Experts of a small language model.
Experts: 128 experts in each of 9 layers, 64 SiLU neurons an expert, 4 picks a token, a softmax router.
Below are experts of layer 3 (counted from 0) of a mixture-of-experts language model. Rows are named router (the router's row for the expert) and show model dimensions 0-127. Each number is 128 + 32 x the weight over its row's rms, rounded and kept within 0 to 255. Numbers have three digits each.
After each expert's rows: "comes after" lists some tokens at least twice as common just before its tokens as in all text. This comes from a sample of Wikipedia text that the model never trained on. Tokens count by the router's weight.

# expert 51
router:133130104112149107135159097070119110118066096141070091075053152109137087140142073156125107174123049164159155126076145188085134131126188120138144111068120125152119156120166153083149149101137116143140138109100108105110158128154168161090114175153142166091116154120147111136088168159157101167084087176152120139073043113150099215110166115080142116137096136105120149100127096182150141099115
comes after: "\n\n", " =", "==", "===", " ==", "\n"

# expert 127
router:136122126112159147116109210070103099127151135108109088153070100100136119121093135067151115119107126119090124074149081128103131189126155173197055104185135198109168150148169116141097116130155056100159138128107130137067132101130145110168111094118125131122108139174123124157069144151147145127095107144115097121126156112105161077127071159167100066160167081106167155109125187185150084179135
comes after: " ", ", ", " in ", " | ", " on ", " ("

# expert 85
router:085149107062147078097087125131146178101079138102114073157067147101128081111124129173180151142118112131086083151139178134175148160133155164144134144150093145068145110116149145101133107133129115082120166116106094149127059135112122107165151119147115102137170142188118122140123127150127055201119124171182088062143061124123153140082166097123074093142148091195173137152130159112069119080134
comes after: "-", " \"", " (", "/", " un", " '"

# expert 64
router:110090112098137165168092085144133149121159141115161143089150087131070147024160173136130080179141124099166104149175207137126055107126186151124096099123157088106121094155120118163108130150143140084185090093123105117078162149132142153050162127165144079120134170153098164153168115167177121124106077135175138166141104132119112106141123132130098123154128114142160161103083060080109114080150
comes after: " K", "ak", "k", " Sh", " S", " Kh"

# expert 36
router:098129119101150146084087140084122115116165129114184130097094120158119062150139131164214109142123094109123145104122165178179158165148127173117185191115123109095156125091145115137043189129143119135104105117122163172100129106135070087102143137141099153166105062129091103111069144132183159119089154128118139101149139084109145193080078107102135156191120112154087158092062169130159108141107
comes after: " in ", ", ", " | ", " ", " (", "–"

# expert 114
router:089196075136151140085090109074113079119093168090094143186109125145143107143131138153127117062176085122156155113102128156139154192201119155120099143102130111091127122137092193155159120092173166042152155102137141128119085140090179183132157171145097165162157081150137099096140116162184153099134082145152066158094090150115102140115133136168099105103114112155131089106155094178084141138128
comes after: "\n", "\n\n", " | \"", ": \"", "i", "- \""

# expert 2
router:140079127119124151106122134069134107167132111071057125066041119175093139161102150127115126132091137125130166179137174124170132135083097124180124157122151125096096089128203135092149105184089091113141142118114130156123140107150166141090152148192138133159152170137075180167113152127154136166122104119134176171058102152100099176114060128147077134183120113159113138177106086173158097129164
comes after: "0", "1", " | ", "2", "3", "4"

# expert 52
router:115135153169122164111125067105097203136112113116130126137127083188115174090160180133112104175113161162140151177190114122165087127083080120120194152159131127131108141127108121064113159127079136131125095076121099121135140155121126157066141115157150090168134117106112167188156115150176129101092085147096150142172114179140103071085112175136068147149178118124042200103134098086147123109134
comes after: " | ", " K", " R", " V", "–", "; "

# expert 118
router:107191101142167135102071159061152126108115058086137113130091148070099080105178131084161137156158127146135143124086142141169154124186086156102135140035087113079119126157134194120100109076087090069102117137102124124099138152164103090162129167132071206157126116118155126106174090188114133134142076162116108183122107126157118100150160110156107158104096114121121110141133122128112075171111
comes after: "\n\n", "\n", " | \"", "===", ": \"", ", \""

# expert 59
router:141116090090169178157092115092091163151080104090137122126126107100145084108161120094073072133231139146085148174185141127137107143102147149160094054177142100155133075133144079152170148107098099146210157116100133099172145097129120141163132088156057145154059082137090118116143148091124108124109116146093114148131099117185099132161197124117143109138103120090115097097077138103138150136102
comes after: " F", " f", "f", "F", "u", " | F"

# expert 14
router:161122116102102127198085051112102166147150133095102134149166074132089107092181152075097120156128197120157123128172125144120082136175146092122139121128138131120119097110164134143093133158125077128139063163126115065096124143123181104073154082099101120097100167146125144113142186160137079125126094130154160159147078069125127165196143053151132153127136107143156195129065093100148080091121
comes after: " H", " B", "h", " h", " | H", " Kh"

# expert 79
router:068140136104131150126112125110163185150099153076135071107128160096091145139130084196057127164072140125133116131121188161072125105113112138169136134099092096103138087164222113146186135087119086070174141151088071079174136175154114084116169128159144149061105099117083171136096117148154087127125091164089115101186130146114116105114121130117122182134164117124136162134136122124130143185093
comes after: "\n", "\n\n", "|", "| ", "–", " and"

# expert 13
router:111159146156166165101088085114111170142142077093101137126129082192152161145148112120040087166118175127141125136147187138125143125114119147112132076159135067150163069127125096066171141108075140090106136155118095057123114174113095123051110072166121123135090125128114101114163122124066147099075148110085151170129166128141110118161193119149146086077155117067113142098149117094119178159133
comes after: "\n", "| ", " | ", " | F", " F", "; H"

# expert 121
router:128105116141154161111128096070102148146109082132107074081081126143086079124120163157117068166133123139135178152082142139119094113101141130131166164157175111157073124094163130149141085122116071154165125155141132119138121067118135155052166151166128128183139166127082122124130174177088142129088051200163086184121105143120087126081080116133086132126116158120082166116082081148184135087166
comes after: "0", "1", "3", "2", "4", "5"

# expert 96
router:115120084107164102097104164127110085110132048132103130154104158153152098142181167171152158107102146095119089159141109099087061127141120111139092147074124197175157124188128137147068182152092142092100089090120138129146114154119065163096117123076126145122087093085131157097134088121136064147150111127144146152091127122152152137136175129152189144112109156184062155168170164187102185165139
comes after: "\n", "\n\n", "- Occup", "andidate | Votes |", "- Education", " Party"

# expert 77
router:146111126116162085204114147126129099146148123128065097092109113171105158133114156079092099105132106050162196148168134118118136135116098125143105104119163155107129112102171153136137102152203083176102079142119133165109173098162178121134106117036158122168163163144072160136106121129108101140152124182141115156136187178045050172119093079139114097120147152111132175126111117117170129112148
comes after: " Ch", " ch", " | ", "ch", "1", " Al"

# expert 104
router:106171116098142121142156119095170206149053157088158144090127171126106109114143088133086097109142151102147112173108201121153125148114135116139109097128162067084187113150158143158142095118135106128160110119076115114101110172104126088111102131134133087173116107117069068146185184142108097075117075153159087107192071146102105117135152093176150106112153149131148077156136090080182196128141
comes after: " T", " | T", "T", " t", " A", "A"

# expert 3
router:120142091126161093091065073146167081121098128136152131108096174135111103168117049092134147139211081108116129152141183097148157114111125097066098132101104065099118115159089126112174154138112130147136145116109131098086141126187156124092177114095124152133161125161137092176087168141099192093158098096129153147074081123110143147103128091143078176106147156102070112129166136175105055155084
comes after: ".", " |", ")", "==", " ==", "==="

# expert 92
router:092126163168129157127111118062089115148145102169104101069119088129089154170107163129155176196118096199137170086102143144138129129145108101131165144150224135136144191049142132069150116145189156114161121127057089047105147130167171129132106170121131080113174134106114142114130163092179110150095130162101148157123174111103123156116142149142148162129116113125119171092087081146140124081145
comes after: "1", "2", " National Register", "0", " mi", "8"

# expert 5
router:128097105186109164080097137072125174112157082072145095144128112104118116167112114114109136105155127134157130192076130127137148107124139177150167155153177107102198099076123155122146153142170115151096154169194182130105171085151132087130139156143093087148133105089131105085128171081118143090164165123081146124151116082176146104142135178036136173121105061163067138124188123138118125096095
comes after: ".", ",", "–", ":", "6", "8"

# expert 86
router:151136130128093179093119091180148126166137099131128108134145153136125132101107126125188067147135122127077151102168149170112074105069105100195116136109155100071143165145114089084091121117055157078083077170083113075164078161199116120136129176108136141075149171085100088113138172126101096148151126133112066115131114153094066106137182131054090088132131156142147096105155092150110121121131
comes after: "\n", "\n\n", ": ", "-", " released", "| "

# expert 7
router:128173115119139160071107081121138089119069075179090144087087138161124087191155088085080082204138092133135137140107166177128112110079153189113140073105098119135138169118152147137152143087122140116145122116120098098136082149138128156077129114198104134087124132157125082100200157056148155090092109153104169146147113139080108095099123085132119147105147109086133096070153078139116100161083
comes after: " |", ".", " =", ")", "===", " |  |"

# expert 70
router:112157133158131119103108127159148103118091106095146160127150155143127182054073090112113146105200099156091097157125198138102128113116158065131094134137120147122095164052107102101136162101067144125077128120110103109119136169132158158089163103101157168088149120115174078107088138078094156054125133071112152168105079116087040112101167108113155159113098118140075075155151088152120128111102
comes after: " |", " |  |", ")", ") |", " |  |  |", "Personal information"

# expert 88
router:135137099147101116163149153174151182139057168089099114130161154140145195049061160129126185138138083161085086087128050084152167125142096091160143097150102169135146173136151091131198113159072138142091162134090138108151091130133114118145136105142158113126121138136168131101132175132132090133128123159133097143120096104183125101170137155151068117087178105116107139157072213129152110173140
comes after: " E", " st", " St", " En", " W", " Re"

# expert 35
router:122130118135164153132109076142095094150136106104063163136148107164126120096168153114113110127107149117142188163217149129109127138120118113128077075180178133114158100117156091153133144173103119126189089154130150172172193091149179129083121073122135098147075110160146111148190128164189141088106078167123125160151180147064094158111106071102157120165165139101145158117078093106167142088083
comes after: " | ", " J", " Y", " Z", "j", "ou"

# expert 60
router:116099125117118100106179116137113155160157142072091138155124139187140187000110157080059158110089151178117051090103068098077164109107111113131149134148093085140132157065102091108173107114092110136127121153139096098114077159138132175176166122120152085076134092112116132149116160135084106108134151122097146171144111120160111117147134116163096168111146099102081140139110145133155101194153
comes after: " St", " st", "st", " E", "St", " Che"

# expert 97
router:152135129147109112103187121134158096142130078170078134156119164166130165151084092113126192151127158175106114137089086183124083128071131159149161153096174103113185116103123126086159134084116129094083131131120085106149103112157162111115073186152126120061133167167126107146192163075116091162078133195166128133134157106211085160123140120100129125103047123150096089129160125180121125141157
comes after: "\n", "\n\n", "-", " ·", "|", "| Total"

# expert 91
router:136121112118133105125135108092126125142114122086097129176127076141137124134122137086112102063125149106173183106136096096119170140127108113120093089134145155138124154110205144086152084157140100154113073177123155145123148127135142143102086148061122082137177196114106110132128126126155046123182073169187077144116140182091071198115164090167133170097204116123155182167127095146191102141119
comes after: " H", " G", " Ch", " ch", " Le", " | H"

# expert 80
router:141137174180157151102086134157153159147107125098130196101120057079053157133084164194137138157098116090117146082093112169171136135079166149072149131170160127136121089133176139121089140075152141178114147169191099141169097112128156098132107135126206114163105133148174140153154108191096136142167138133118074095165099113103142178113083115089150127107108163108099140133166092129161163074125
comes after: "\n", "\n\n", "us", ".", "- Binomial", "1"

# expert 87
router:157102137156165110060097127134155164090161063111106105106060161099119139106135179115152129061082132110111129127065108085157093111171147145130142195078151190169165127141107196138164128114138153123141138099096161074132154105140126162094091117140104095103156065094169101159204190136147137107121142107134095162129177103150157134147166127170163144075148130172090090117139105144154116084084
comes after: "1", "2", "| ", "8", ",", "86"

# expert 50
router:150066103103129129144187169101094092141172107139145147175077097120113183171172137138153205085161068127134122156110146150173126142070123104148125126144207128163186121075173102122141140127174159076103144094076132073100145126156080104110137146115130183139123089135146100186078177160126142144176161097135139157077091153111143145107100141132108122150150108113095170172120171114114184143179
comes after: "0", "1", "3", "2", "7", "4"

# expert 23
router:149166113088175147195091123111127107166120135137118149188130110153079114142148126099135059155114110090093189157192193103164106109103096124157104096136144101122134084122144101165154110162080122128155104085106130107072155177132032125200168096143118097154141111145116123143196165138153148091131122139181140092136107112138071161113162141080148136161153096105116092122151135068088203112130
comes after: " M", "M", " F", " S", " m", "-M"

# expert 28
router:130136061099159063122144182132138121104161029131162087152155099081130139144090132139194137119183107096126113169113156139143124139128144130128118134091122124146144104159183093114121149121185096110163173115106133093106134109139142119181140154058088188127127147100126104131093151167092116101203142122136118127104060095144165148116189132078087151105119135187099077162185147186092166088130
comes after: "\n", ".", ")", "-", "In", "978"